Experts of a small language model: 2 empty slots to pick, a shared expert of 256 neurons.
Below are experts of layer 8 (counted from 0) of a mixture-of-experts language model. Rows are named router (the router's row for the expert), down (a neuron's output weights, with its number) and show model dimensions 320-383. Each number is 500 + 40 x the weight over its row's rms, rounded and kept within 0 to 999. Numbers have three digits each.
After each expert's rows: "comes before" lists some tokens at least twice as common just after its tokens as in all text. This comes from a sample of Wikipedia text that the model never trained on. Tokens count by the router's weight.

# expert 11
router:507500531432453527498550500481499548474533522517469543496420552535479407496451450462457539497511527395482563496446466418490452435517463581487512553515519515486516456529531475561493566553467523
down0:499475450533519491501411523480481479537495507500541439419529502504505444472452520496524528587531535555510451466506531530459482526519471474446470484424475490414561359501489465480522473529471531
down1:451496612480401460509489503443456447521550539537554550508542509516543547485473508502506512474500531491516501457525469461477471512520546502530488504518525469536549516484550528499472521465523547
down2:549450567523529501472471528537549480521473445494449517480441525445508503451466536465465481498514488494469546516555470498488466451490513499459490456537520477481530431439594492526456445523545487
down3:525531482520477513513514450494503464533515556527401495430490555508528451493506517503521474433496437421494502450542537449463515525402516545475461567542487517406600493518459592462455431517451459
down4:502502571475564492433613543498557586508485509544533494582476535423540456375465560466548491538463470467546545546559521461481517520436569448542500527471526519559450542463474435502454486479534506
down5:508532465550529546536480543466474489512537497562508487526536566410519512527572476470537474479517496553573466450501443513500466550476522493485432446504465503496545564493500534542483547520564515
down6:551463497407465489526558528528495498552490440477497517512489456498504507464523546451550541524514521441532492487457499471504470480478495427563472553532524481448482469537482448516505412504471500
down7:516483469512478500506537521466470549530517437481501530510515459519527440511564592543518448507495460475574419519486497484541444457511454588547516458470536536532454509435461482506500476460440550
down8:471474536542454519440500554469485485495576496511450507538447493433517482532508534463524484510606523502503546412467506508507527500475514523546510456478437477500466468437488475474491441500456473
down9:478557496456523477552465486512554483494516532519509467509467411584504543451572468520491592468487467449581429495488523531470476469566413440516495432515448586553525542469480411504526500453458454
down10:488534531546492457526527492510418490439514392487547518475448417514521510479465500445489493478552487445516458509555536606508529552448457470505513494527423516575511466504496511527511497532519513
down11:473505487434489531486484497503523438481576459548513494518536512474460503514525488531542469519506509490467432483515491464531511462458489512476511543512464563476526501485526543553463511476477488
down12:456526513569470493523492537384619479481504620486501506516492545527507512519465453547493518546517524503508524603523521527543503505476470553421525533506509505521456602499457516502520547430453448
down13:477453515574484514482529532456555493497418446535563579546473528458395514427454536512459537527483469493509543525471521495540470510462473477498470474499504495470531424520540534512424467558512493
down14:453490520455475457392445518520497489502448490530516573495512525477491615546418510517463496549449496520491461560497513591540493501483425506435492496467473523432490500489481539513544563455502514
down15:483463547438484601421492454514515481523534538505499589459527504570634463456526490562493480510513494489466458462539550419473504474419559496570543534530540518450512548474457498497483463506452534
down16:529489497540510382587451470465572516509505500442509568520535505531613547512481531501514493499515538488494540535510466552506537512548467528467463458491509500452496528459461514496467493471490454
down17:502474428515467466462573494453538466512477511488538459519478527455443468468391476502515538448432497490462556511490468584572564541504494487474568530484435537509519410505444488478478534501562481
down18:535433405498553491442488424547502509515482537552522533480466475551491498473569499478465525481493489468528562455539516443509479489584535509523495546435534509549529534491443529503517543504561530
down19:431487487469533483551420447449511543537473551533474510518510534498462495427451501527490490535501465488476525439493428531489482492493545509534383528457412507507511525524514591553487411460462541
down20:483464491508505516529501527511549442439476425465496460438507470464523437468508521447465512515482489401559512504583540506531450477522531486577599556510460487519558528467498545508516577446480504
down21:552474488466448492557529546530495527499524483511455472485464472415511496487518502495485476467460508523518431553532559565510562484471517485473550448491533499559521482527538515510498499511494523
down22:473500502475475497496497489531561524445488458494523477454535458511484514502512448491481519521486485480581531565476440455525468537545503495457540519532426541516526483465590473492539463438524459
down23:506485520495590427492435524494532493586525467544528548529511530499547408425461476517486455441470494499524496516506484591527538429456508452426489445479519556525509469482483515420510440531584490
down24:464523507510543479452425463441584477447490542529488458519562517453554468507464448493504468471539553511523554502492447510534529450533454489502491463488510478434493480517555525462430507466523498
down25:434515448479525477462453517495472481484487469543509524429468492588488481479488533478449492424560472571511440503497462518455490490461478495498490502567490487506525439473529528536485530524456428
down26:441439587507526467517511510554528469581522547478529430544513512554459466579457566509509516521565461506549493466504497567430516541515541456501513494423455491583485491547560519540498382585500511
down27:518502482603452460528510500453461529492470505569496534474510525505493517498481469544571436457489453503483606429529478457525493442518508538515398521518473493518465510498534481487515560540476550
down28:488509555500456509423610511500445501468443516460539437459509484513413467518488458502458459438456582490491423457482562533491520514513577525601444443544493491582490503568558476500522518457475528
down29:554496525549536464513547537436443515426510519506474472454521528508440574451486553459567494517511395502523550526457508507520499459523533472468580437477399488525482528487472486482510536433526448
down30:499436488531548450493500593556489514586469450509500447441593495464556550433523516540478518542415407464499513477525474479554454518579526500578554494533553585476476516539532494454472465502578502
down31:564535504505549533448519530483471489468576456514584413545433468467511477537532500472510401645524521513535487478530505467419511524495461471516528477480487513572549565468487488549550526550523593
down32:477496471510523567411444484517437535416475484473519578537463507475581531533485518505504514480514511491413560467529555488432493457464422519481481482516537507432484555524550525462481475470509573
down33:519502502515436508503499588484511474555424585553498485516503520481476525502481513506494446503536483512470532503467440460552498456500504499520523586546462437444477536473503527457432517470556504
down34:481534509565474488483397541491579497462499502460514502500536417533519463557543477564496514478536567531473448535545459520529503450481445464480508575423486497497535536468574559480453472522432522
down35:485433515499505470423568486450488510477494495485575474483521508501472526510520503542425492574549460541467533510471531533471517507577546554487542507497524551510477495588508508545484508481525579
down36:429517560479473510455526452478539471554530626515551563529527538514436514461520480540555438498556487498505522439482506536503529477502514488512522519504374489490499528424486556487520488447479450
down37:454405522477514499452599495538570554523548534497498512501503512554515449439466494492442508453456459523521435466503522503485467549393509461443554511515481404503550581549465456558549519519457556
down38:522509508475559509454526537481526513481493521450453480481526458418407437475506562586553595481537453487458548480530498554519459554477503414414501447491466473580529444502476527539551581484562423
comes before: "\n", "\n\n", "|", "| ", "00", " A"

# expert 0
router:483495528450435472507483448503564497490510523469473500511508573564494488460482429547446521477479538435488544485461508459483454453492482511513515496530484540534512518466542460525433474465471581
down0:496512431540489514591529530582422525526480500564449480611548522469484466438468546558512459462540559451518550469504424469540451433542492538546505443366531456532483477513486525557497497503496472
down1:543556485459518480506554519476489454477591510444514485464491499464444508527524493529538456526450514523484446533494507494495485496479497538534538540504504499494544472558481477440546510483536526
down2:499579467506545483482448464494550536497566547474424447483513440495441489548504459379541515491437489516539514472404500553506563499539500508514508524546411534497460545515446500453506582487443494
down3:440498434476557447509582558481507457409519572408507470549498482519495494471446435494537482514475466562483470491587513529417521543505503554440528443481547482483494534466569541478485456528499498
down4:500488463581515561453521522537501480573544583530452558504506490476448572554492532477474456495504498541548501545484463484515417542541531512542457494487474505504464493563466498500531509502421446
down5:491458487490514453476505520513493458537551522478498442561532420555458526485522497474555458531415467427489525515486503459522591483512515461498517520552465507502540475455508493398525511530523494
down6:361435437494566484506509502474470433519528508419539594478503462528532510488479442384524474533517433511449504507536494531549494473517521482518522484504516464521514530404522487490506480439567474
down7:536508534494539502511549429500470544442474560567547403456459495484469492427525538518560531516516550445468435504530450448546557498467440555474510490515553505458466516454478498565483519503515566
down8:529555517483568510530515474498492525575474496497414494534556489423499500479527517432516479488550499494476492488469503516472493522506495529477479471552561433571472575464496511531473520575473505
down9:455535530480512502480510514485519443416517420475509490527531478458457508530482544452452574489477481468524462530507486501499548513529501446487533513591497433478395471470436533524578526503462409
down10:517492408483529472508513502582413521448481495521497556412479486483499532528420495483532472537439461513490528607556459527492540511446520533542478520478471485511523475436527429542518519525505483
down11:513526538586443456561502445504567543495549498496554490538544531412446384509447526518559495455505493494501485517527494508397490523494534467483424539470441535479536441575543497481470567515552479
down12:505424496509509548525526476529479457518468502556502521553493505454434476419539481547460511535429537470427417509502543486511465484442511510601597493513433527563527525498567477492537510569465479
down13:502578571567529480450534456511451499446463489429506583496492535545574528531513491553497545438482536475494477519514450465484595434515490542470530469491518556481517484478550440459527485475420534
down14:576539555545467516455513540470530500488499499524496407501459539458509534559460580443475504484561464431460594496476429538513432531517498448495511521549499460513523494523465482461512424535558502
down15:520458482453529479438492485469523431455465537545539509488523510443570523516510506491501472453500465544500490456524469495555496454524465547482519549493527464490490466483600516535406552444517532
down16:505526437555475499493551579519482426520539491484418479512492415512544508531544440506455518480504556519479505557444497453508539483452554444536573475489454425511480509542536563512419486516457475
down17:500462587503512523535424581473484577492550532480544437577520487459490441499563502516519466491486408503470473534517432517497479445526530545482475476509501534505491594536489437469533494546502506
down18:506508574502489478542502440475476514541555542499516514555579503543471497470452509498523530497561409464483563461488502497494533493580562496458509410454491451503575569542470444462497499486512448
down19:442437498506529483445534458502464537485482449467550495500457526467475486460472566568534589508425487478484536540495503423541495518422496452535480489534483508495514464591458501561549480465448461
down20:472535477524450474490510449537496490574502532447498462554499547535501428472460458475578497499421547509495469542472447553553497488502488459597518525473502509506456474552508516501555486574544530
down21:504439545469473521524520456465428571456489481501487444496540474467440445453479503507496494596521574464456463463555536480478512610495546410522494498532507489535498487495563522461576500536554538
down22:490505534472519457448558516530501444555607530477487504543578479463408526461444552518452475528596489412538489537493451530492526486469508511482558473526459502470515552553493456420480426466512454
down23:522471495485606526531512530439534561502472519438480420558489426491531463430526450522537478437422560527519479484522488466492456567538528474502453534502475475487462495525515471455506418561489525
down24:629378498541512459495470486434535523521481511513575495506520435530432526503534595558564501468390495488578478458500532449573456510438518548473484509429540401533424498560467486496530447531474499
down25:432448441488503521516457495533483527554487498595465470455427552484625448478526416461546553493525461498481515472577474528530491495520594501486506536430570524504460524527482543539538556496500469
down26:451552516511479584553517587587579452590522514515499469546542560568511517495471529414490417494549500525513489503472512472532435544478469475531533386462468518509518474513470479463437514530552460
down27:547458525503458503532442515608527459486539516487462535491525453461503506503504431499483559538502442518464505618536475567506517473576545455480527503479478434491468434471473533445433564482482438
down28:506552481508497539532506505454485472483529568454502478547519506456589459531494466485458480465495389537466571503510479568479515445526481602478446443525494460534472576514496564536567478519489593
down29:395427532511479486535516504570485454527471536539495469527440516640521525511528491505496541532457512535564477511512538468461466487464482506514497522490515478511534599427459499530488429491492537
down30:477473458573525507398492492535430504460483532562497529418417471521495474474447441527516505508484519484475506461583529455498509476528420467520558519494533477551511468488525527406425543452463524
down31:463493462520540528568520512457520537544549501539544504534487500447440532496540467550488473422559544450500513578435601488495443505500526482457498475541504441454478536479477619510574526535498497
down32:513541517539499567511440512469529564462485455469453567504529543492491574454485486527435495480406463536442487549413477500446503474481545518401477491495521539461493490511548429504548474412508513
down33:463499491500448500552489552497492529512530482506492520538528519536513511516510513569538570479481556531470558439476510433475529522486514455502475568468486491473452386538472543548518373457543546
down34:463510507411506531391511496509460536540447578474538564562510463486468539516525461500479518530494550541556472445471478506474444498521454494473469432532413526490535466516514520485429494484496537
down35:473553524511456465510527466451451519489490555516484439561491614547583497548483549425676516489512512497534479506495528460420524507492492532458572512485478515494521497500495481475526452496505505
down36:475480465514542517460437415529557518448525544499526442520492452461537591472531607449524512530483450507459439490436519510497513549517533498454492440466481537580525494472482418536551582439518537
down37:450540433470552557523539458510470563530451468502498535421549521563527444468549483511518568492481524569495565536449521434435516492459461584592445563521520540543533542516509443461499448452522482
down38:492496491507520501462481500460450557504522517511447558600490490443494521479518510490460480455484540467503565532482583494477516452527451475526437483486486470465507457529462495463530500470494490
comes before: "1", "2", "3", "4", "5", "6"

# expert 6
router:468507495493481511511495474469522546497518460499543517486444600473500490451445435471482518497441574471478560488472399472503448473503457516475511519515524559499567539501508534477472552525442519
down0:444548544473462464565501521519554527480532495444465533522515551542488537475512584497447544499480526529422475400583472488510535555453538475489469446478571497507480447511451514512438561472504472
down1:447454456498561524606451441511470485474585472470506475486480486509479520455487541445542485453523467493510477449509465528480560526496504520506430491422506486583577538538471497469487560558443516
down2:498490530533501507562556497425456544478567590462493433482582511502452458514482413520494510624457508450425585506545492551492538541515471540537572523477520514583468473549506486493455492489516418
down3:459494523457522522512513431545493487527492494494473527487504529493500531500512512443427583484522513499542465452467432480510427530445456539507469547496493497441426557537524504488473503526594440
down4:459513469450393456517538587472483495576487471503511434515513473477473455475563457469488456495480494488619489574479482481539486530448546566524506494406548511484392516502515522478524445405539471
down5:525454471540459462489525437551528439504517543560500451610530529487499448532568484555512462529502538576477523481533498532514425601389562504509530557535420532518516522414470442525458484435479536
down6:510471502562468481533508427512482597470478524430463479446454499454480500499539534420517435531592526562517487485550485543487534568494547499346443512511473528540549524487529558456408494497476503
down7:495533432528543506441490496518472501532453495522457498471451528541504504495515419530495530426495536547522477565576553490479482486521409462529543487477488478493469556473493434546473534487540528
down8:545465491535524489490516518462454534472591524441492493474506546565447460512530426499445442459483510499544473552468456494474463485467497518526460479481509517522554561562420425535534568440535534
down9:569482487477448495535468494558519467531503510531411501475442513531485541539466480488451516455504606446486444473492427452495498452482461529529439541606482500470520517489568457537417554526532503
down10:503490579528485539503471511481494432482544516444534474554549532511458511513515433497532504521527505438569486472523542523442420527498436475515536576503491547491481528527526414507494466543571502
down11:498407550488510465471517431500485523475479455499465440481529520446554531490420521525475530490420477433522491511537516494527402543424547447466541462481502515491516541502513470505496487470536554
down12:484564445498414448450483544559501522472518431520561522467478585512480473519459497475552493456539518474494484522484451445447480469522506482430453512509509493494502482465500535575515454453457502
down13:548499441456499517515561452533471514528471523493521483514501484502476458518515506541479584538481515516459524523524502537550489473560526507547508456433526496516537502514506519458458509445477484
down14:468505579502528502463473419518496473539433510480464519530475465517430517417583507417483505478493440494547464496445492536508479488480489422543512447541479541393532530406507524439492489501554469
down15:497500561488516409510469482557540510506500426482477502457498485476451582490503482428474521522525528546491570451557602585428526510465438491519451530515527543532434541529598523570442504456391452
down16:480512436494558575582566575552436495525546509480493476560499474501467530519474518441512496536507484580491451573488534483485548487518524520456533532578495443456449527459509500458525481571568508
down17:516531468528520470474479540494475485542495488458521468468521499488561489532471519386516485530434527521482487507448527431453477456445523500556527541553473442537486461481548543541482495474500503
down18:508469442517486449425472488464515519492519427515445557432506493548564537523518532466438539491468480477492508562505523566567542467435558507543480489466510520520535491506518560472488581493488463
down19:556570558440583480489523510526542552508449527473432464391497476497510465498464562531549395516449464557427526490447485485511489465439547487536547476528504434481483476614553509439499553531496545
down20:467490539515522506514489523475465479477565500475488503512494439494496521484430547497533453444495510555555484487462468560541512545431546465502538510473523439450532417487410589470483348569469551
down21:522549548556562534500517478527546493445535434486527515579481523480566569522512519506442483468485508562529477452487494554464564484504491516482436511486489496445505467525424557439466486498468400
down22:508518499512545533467492502515398487467474438527484550482502555438506484507553488522558540516542498523608476523528482472453497541521483487514543484546477561582601437514550537535535510438483551
down23:497520467493495519469489500609544516480476485559575359541461585456516527462561514534499548468574477489478505527543550414455509460515501409516513448528466477463509479546530504540507504503486460
down24:501475428515504424582498461463440558585480469521455485520497474483510510477530539398543526486575495473473529519466562489495474529505474531553522510581524509575460455454527559577475498462481482
down25:566584522620511536502518513531503520512517486514492437476534455436493540526493474546479540441467440476493420505445515551542492536519488503577484497561518485485486536456462550488398439519504545
down26:559479449508479593434490491512501489491474488526453481540514565594568553503493526490502503408549536528496499511501520465512549433464507558523378562479503424506476548473426518447538488562525513
down27:480512533595504502509492519476459454475467463516559460531487460422511520562526495538498544490535507571460489499540469511456471536457482494596455483536475468530495520451429476484507488494491500
down28:491478539454513521482478527457456509504539446411480467487497492556492512503477549515447416547612510466511533474525450412483484523478550556500532455387508563485569439535513495526426535540501554
down29:506448542472452477460453448452587488482477569500511513584558442528519446514512461543507538437481541520501513534478466487590517485473554510445442447525451495425585491461483511518452523475517496
down30:551546476430470425600539512525516532431507521501523515447492532586492488459593495484506516576546547409465442488487389462462455474495521551556496561552471532595514451481479494530468484494506535
down31:473506517527444515517504469494533509497485500542415526518538490536560524571524519417562463520541504448446414503526457503561466525492516496436493514478483428587453538444557494506458532501496488
down32:501518461521468515474458495469503458485508460471453508461496547583536501507518507613467468509501598517559474519479469619465538503475530468502468524492539556449546533482479461448542579516473523
down33:519478520460446501587506526574459504468525494490476493476487526560457524496521474496476533495511586483508408502483497427559476503564435538459501481494484505532496502504472463534568516503498530
down34:491455462447481441583512513492461568456519556486504510528491469465585556560527496524516426466450472487452514536464510436466505585518531549415482407511576458490494507535536495531479447548513464
down35:544464509479450507536471514479516588470501493451515441526557483524581499471523484421515454496534469477534485489503525492488547465454476548488499498446507461528526529422482519531586508525516476
down36:582531502488498480491557573439485476493502560479476538536519449485457454535494500495526527524566503452531480506448530476545511505431467531541486585493543517514488384528522448506438528522537455
down37:499518458531462511445559513484466467498518575506504439493507468449454469506491539470577457490473514450509591498532486511501457492495440489521511560448483435494474487564565623525516523455453481
down38:511495531464495455466443416554512448499596529503547488532490490504545451500468444491417507473489497514504510403502570513487514585529476540528462462538494541562527493461473499480411474513479492
comes before: " | ", ".", " |", "; ", "0", "–"

# expert 4
router:462504540488443466439443486508557500459466495476480521509485546528464460480430467496449513485468543440504530465457415485552465454499514581456491538557537562474478511499543519509481500512485529
down0:550509455540527484479440481482504506477491468557490494535450551460474470485500400506479553560557524468412495487501569473519456446452542450531430461470511441464540513546509524454513527430618514
down1:514552468449487469522467514563558461510485486589508516623451529534486453551495526520507455500461523503514527526468398449489492533540450410525509513478549477501538486501570482501541551448543488
down2:495494483517510492476457503484444459525464558452487490557601477534532555513434547456530557528462536550443438541474525510488526522636507510471528489571440453477448499416498497554405489434485489
down3:438451555487447521534472474481549526458501527550514516513526510488542438520476495447504523535553489479516462492477557486486472536552444541482431488453482442537534516511455483490495555531476514
down4:494533484449461506445489497500450602501453480455519490457477488518540530416475572434518427483457506418436583466484563506521496406522474458510499477534537542491567520422418505534473509570508509
down5:452558601476496477512504493543521443519538467539506517494481501523461427516524518420526488451495544519488518499573569522492473469472501527453459451493511397497546442450469543478459439550502510
down6:482443520451437488587533499468488482539528495504515511533497487515502472560554535520493489504580498443539512455456466480492550574502444473550541502458528471465500513550511511472537496579463541
down7:508457492526416506563461505461491444516514481475544553578481465555523549512496435466547502477532472499525493480533624528434523469420556467517499489540439475527536512431530509491487493553459454
down8:459521528503450539476488513463535489514438527491530510495466444479538527475592464603495570537582509509459441519437489413494475507523511512512487536465528616482494531549500498543420496472538490
down9:481544492479433466500417572478497534486469513496451528503486466527488582509548490485488441498525473460512573571508485540443575483486510485465531520536510538479447493456519547575521449489519519
down10:509438546461475564482503475538517513516500551550543556527504459555544485488513517537505497477507365530492561524532538503546437447542493543473504458512476494529577531517505492488524454532477511
down11:477434513432497390503544505443454529526512528437520455526487521533601463519537512502531523465555538484496455511463457487510467626481472465432536488514517429489533546436436462462502452520486510
down12:474543512548484520513518496480565459488540545550504508443445452528489509520505525549509539466567520506458474502445531545505547391494514489496512578542554521461456592532555564490510515479464504
down13:519492542471483479436475511518474491530570541442490492496502528489471535445539421466461516487509476499494458480468509489522457531544504518439494506486391528442537565512482459589404525561426514
down14:524530471518556441549507488484457523474524499422500487523547465576499498547585457470491496534418491482538487520414449505523485425478531545434518454526508455543486549496554417535538469550510518
down15:541532472434479545490449469488487412517506564514504424471511493533528553427485568493559498522478524549517538469500547537464595523541450506521473445442506518502514480514489506463548485525498488
down16:516510525495526510437495481547443477483457537497577439579437505487467475523559504544456412476529450503463456442516509496460570576549480502507525499558482538543519509522500505487472509537492517
down17:515491524474509562497583462444470530595510432507479508463493509497523531432527494560544471493541483537572603433421562521551510501481380530532480506496547537443514505450563533414516496470483432
down18:536493435537542516498527473548460518545444482543514475442502486543462462482504502518506498449511496438511602490496564558509522490494492485472539519432489495460507568482460538478522475531461489
down19:433502520450482504509468506482499448602530510454435414466467497568529518510551504489490435503479491559523555471495483523480500467460522538484459532494512546503450560461568478568559482436532473
down20:504583513571491532507447500595477502506451491565509499519556510562480503512477489497506536513417480486469505530522499540507541450525521578531525560496470469572450461545525490520506542484515447
down21:545437431474464509484566531519520517517536599507434496512487510522516540544557497459534552474518528475480486522459447508558500526505488459475473432418474571492507575565466453455498560488488526
down22:522476522532567446481488515524515453508547478508504515527534530558448514465474557496485475431489520507520535463515450506493476466503530466570583462504610470520573510542479484527498479472530438
down23:448488524551532460493468445540480504538549478502558492553532519589592473556546482462575466491533491446526470519478539481442424557493460531509493519534398506558543537455507546494539585541521469
down24:470475432519582539451463455481535458480470533462493423461518567498535536430503486501519516433429448545480469541547533456488499497525520489552495568506484433518568515508528477525402443447544447
down25:469507497590447511537489454429519509531442546460530472497400520420526458521545500540512449537414509560571505448518529557521466495500551466477547593510394513446533546478506507475521441509555522
down26:470505519589498486466492487448456466509499432455567604466535498507523545556481481461508496530487565458510493520574486482582498481484433477492466501539539472435507502554490587580523560424480505
down27:464501529547443467461445513477563528486516512562498537495473514521469450522498499461524490492512491610492419518487423526533519453492426525442565466487485497474521464443530565471549474547515508
down28:540488463569541497512497550609540522383532451460518472514416579521437494487517451502495461505547473515476485521530526482506444538505503529494460526449473514556484517456517479524440495459463512
down29:562471521592545532469495538500445535528505522429551499497474591522558522514500503533456466525503520494429467522537431492431487532495464467486513545510502507509529510442460548520561485488468486
down30:550423533446433532536521454499509495550540530478529515513445459464561515485495452498473515491544538453549509464534559508506428490510448486530479531513507507509457464520500543490505539527481543
down31:516548532538550485530431489493459438556533424454495533530514495530443508536553502491566519497540494457459518430487430542539591455528449494552513480508503431428520493564575537516484476543446505
down32:579432507464487526474517477469536523523484497487499459481542532443536525544476565297457558559542437465487510515514491417472582532439515534585555492522453475511556484466493521445468478508537481
down33:509409504485374461438533544504502542461511500375479443510500453588529460480466533507495513515456438420481522492531474479505498377413486440477447460506494532501498500575465478521488492457529493
down34:508482467481497495570562479532504474484518472488484485544483505501513582466520484477549536508415494527563448489484536536491437448485537511457512472483540495540449486576541473555493472505562521
down35:457515597452506508498535482535490484557564521471551456467394456469447437518511476534506494495543498538507509535494479481454480499551456475505408479503569479491428483574497512506560465602471502
down36:469522492483587465551477519531475469548508457505578531527402482485491500569503580488534547463419443454536534537525468548507496435492450537570535594573548513514511513423428479562505482521546525
down37:506519467514567455514518496488491515464477463486503466498466510448495510557490491584490556508480452499497460535430461499610493485547512595491442509548445530523529473497461557455469486486551453
down38:539510457541501505480561496557406508452496491483524515490500533474486499501463466427476412479515463504488424486516524470524477552453559407453562513474481501487518540546537495524479523544455476
comes before: "–", ", ", ")", ".", " |", ","

# expert 3
router:476504533470461463473506445437582481509496491487515508563449591536441455481499503512459530431516536486483616518467438406513394482521470508479481517469532510494506518477528452536483560514452493
down0:536519517534503460473469527549535489539589454478479492527477491481541512475538574529557490463488488519515502528483403511505488467462551497498468551527476563473485460510460500492501512542520497
down1:506517560489483486477450497474431479477490563570456475522393454542471525509523577589476407443477493500525482563521509454415431522544511497465469508420441499601545485538471439562503521564470540
down2:488494504468503426476545511508483479480498473442492458471456535502467437528480469464468497518553495513511567457528451500471492512473536505426560492499532455542485504504473496468500564432552492
down3:493585503523472420468588511503517450450562491487390491477464492558611545510472528521437456510513430513478472557510468535453504476426546504547470445529480467475456485487512535529528468493464507
down4:505522564492478474551505482488546548567526499595513475489500380495472481492528499480531489462488578537541490474406495428508540570569498497494461549528515496531548549558470493517509440465437507
down5:516480527479444472510553562552433490549535479484454445434535480577514562515539512483523450474520491485494566493586538564550562522502532494570425506534495478476469517445503527534515493489522498
down6:492493487463467494528505479496500527488544513502535506504433454385511478526496449468459504499500518474512517553518428556504450529407513486533509471490523492501519544444539498543528542529528532
down7:459430569444514485480453524456514474560515542489529518470603510508473635482487571469546523497476507450492536536446487451536473481579475463562541476510505520502535560371565537407479556510496477
down8:515559535543487468468426529431528511461505451548531482479481514550456526599514521504521563566411461456529567513508489519453505448469513459565501536483481450552480521499501455458541557478472517
down9:429555581430549530538483458501455455492539457424429469401495429422576545477492503499477467518451467495579450446512494594474566554506538514506497441560456502477545556476521508431475425521538471
down10:518482496554496529457566585466461444497513488432521462550453473512532541469473503597431528485508487483531532616467554494511532450555518471471523471481503506461554498519501485611540584454419478
down11:538541442525468555483563585553479531562521581517504461468556489401489489536563497584518478439538484530563466511537493507442494427436469463547396459462482459432465451514503469516487563479471535
down12:536581513521476504548485525508477542524522452511486490572553505468521562494491499498498511459423476516503566472487470520411577500535496470471565494492461490471542456464540427498520466513495480
down13:536428485503529525464456499509541480587513524510539493496577572520562544458435535528534455480521496572506511516499563482422500460459518565454509561514486508448548514583518480431460488496483418
down14:476581500525552519575561510490478438481498515538471467493520462466530446526458482476465487519532523404496416498468496523550470517479491526508488411557445518459405500476477506450460521495588429
down15:512462499511509449488518459498528592488564453546486476507450497507520482453556525477482477497467431578550511469579574501524512420528560496499520585415512492480531485528505548455532541477475452
down16:589476454510488576517537545560552533526529465499540448518470557433482458477459476470531442555524467521453499430454482525499493465481485496475457561534505475498473493559475555507574535552515481
down17:547566522580535475509522504613586521469493484439484483561495476487521488499469334438468473497516456407547499512446468574516546498452477485507434467569422466477487479540485520460489489491445579
down18:449436493564419508581479492498478494477549442534547526491470488444508493528434513469560461445492486474454490480570496483450492498542547516460543513546631488576610522511448480523503481502506467
down19:521488489479463517488502541475550477549428463502510455553511521548524430524520511534578522561520528558468524604567543478533439489517538442549497530427542498485486504554605498523475517490531472
down20:603500543485542531522543577500462477498521460530512496526534544487479496557477538486496456521463484546523510533547546518486511568489570416479512519556505473553495467521462519475512460571503492
down21:557562577561513471513500506502523509495484538401528484524500421525542580454486558537520492508482468467471486452530468592473494461469498505552551572524551472475456511507539540505533491512466520
down22:569541393475533540533519535468546531440554456479466521536462457548498513521525506452551555485460512465552545478570517528537534475511544507493483496515536439465471489502498506566500556527515514
down23:555498524528488446484542505506443518516462467499461528499567592522462546494530521594499493489451441523516522531452508446538528436517539561542570575530447468546554490509508456488558502522399491
down24:485440539517505603541442520415494551479537552556506537424504525514497452533530541512455475524507437460502506544515517547531540465538437433444480545485542534477454480499541500469541472523487547
down25:434405474593514471575528501530560507521574460550514525569469529506487548590551549516513524499511509420501556518469475491564491479476488570499566532541549511588475480442554520508518439487511487
down26:532472484539539554499517492387456476540479475550484498515496536443529385516526488512521489507469517468492487498461545470503499509498557531498553514469430494426403459527494427414512475475513499
down27:494481465464511497495511489469538547453464541512497533472489482478455571487503491461557474595425488514537491475511516506502508458542456429463518508420523489562496527500487506476550471521483574
down28:521435520521610530543596474469477570519565519503532463531532451526494530552552481508577465505475536555601531472482515543439453462520496461481528544498502488403504478437535486519510542429512514
down29:495491515432574495441509522425497470589481540495571458434489447518464498457448548531502495568491433532540541563451534503578511514574462493502494494559496533536501498480448530544528577587511512
down30:501406464498432457497483550458469550497543498584515489479466547536515507501476546488556500541472505569476554484456513493530533475563533467404434487441573485491537504518509477465542525481490527
down31:523564453522478569473487568458566533428562466475468490542499490458513574469525515499510479498501474536537448460467519437426534453406467480464497594543495489453496536531487527521546458531514434
down32:524496509498494506488540547554508429521481528526545459562535532582509560515476528543463418464401579536468440509512512486460489513497533563535523464518489418578493523497497542418470559506531457
down33:519492504527521518566422577576428589544489524460512455433513492447492513540516508521513532561524524471452490493504500496437514486541540540588499433468455500513515545516551527543477522542465483
down34:543490544553464508442512498527576507490517529506525473506501571466440452502499512463554434427521588483487599512517462483532514478473463428504424532619495469530481513511496488486540459461430499
down35:476495528474453520430531498463508508475494516468554524486446483449483481538442514495530472497474427476523564621570485501495448496524615468470471480469538442483535501451476512615464506442492519
down36:487473510497479579472547553414482492445460486572531459500525503483432518450627484512515480457461510529480471499503507584457483516506526506449508507456528492532538483506463509506410481468535490
down37:529529522468520525428496485498467516457533455486541626484514452456537477454455444494515515522518555504532527500470520476508524549480566548511471493499539523545521459500483517502421547499547475
down38:566486445442523407568464548472544431473492483487441493500497491480513503473500439505560486515438477466459536526482529546543567478536475510486467508514479490506488500414470488471549489480449479
comes before: "1", "2", "The", "0", "3", "6"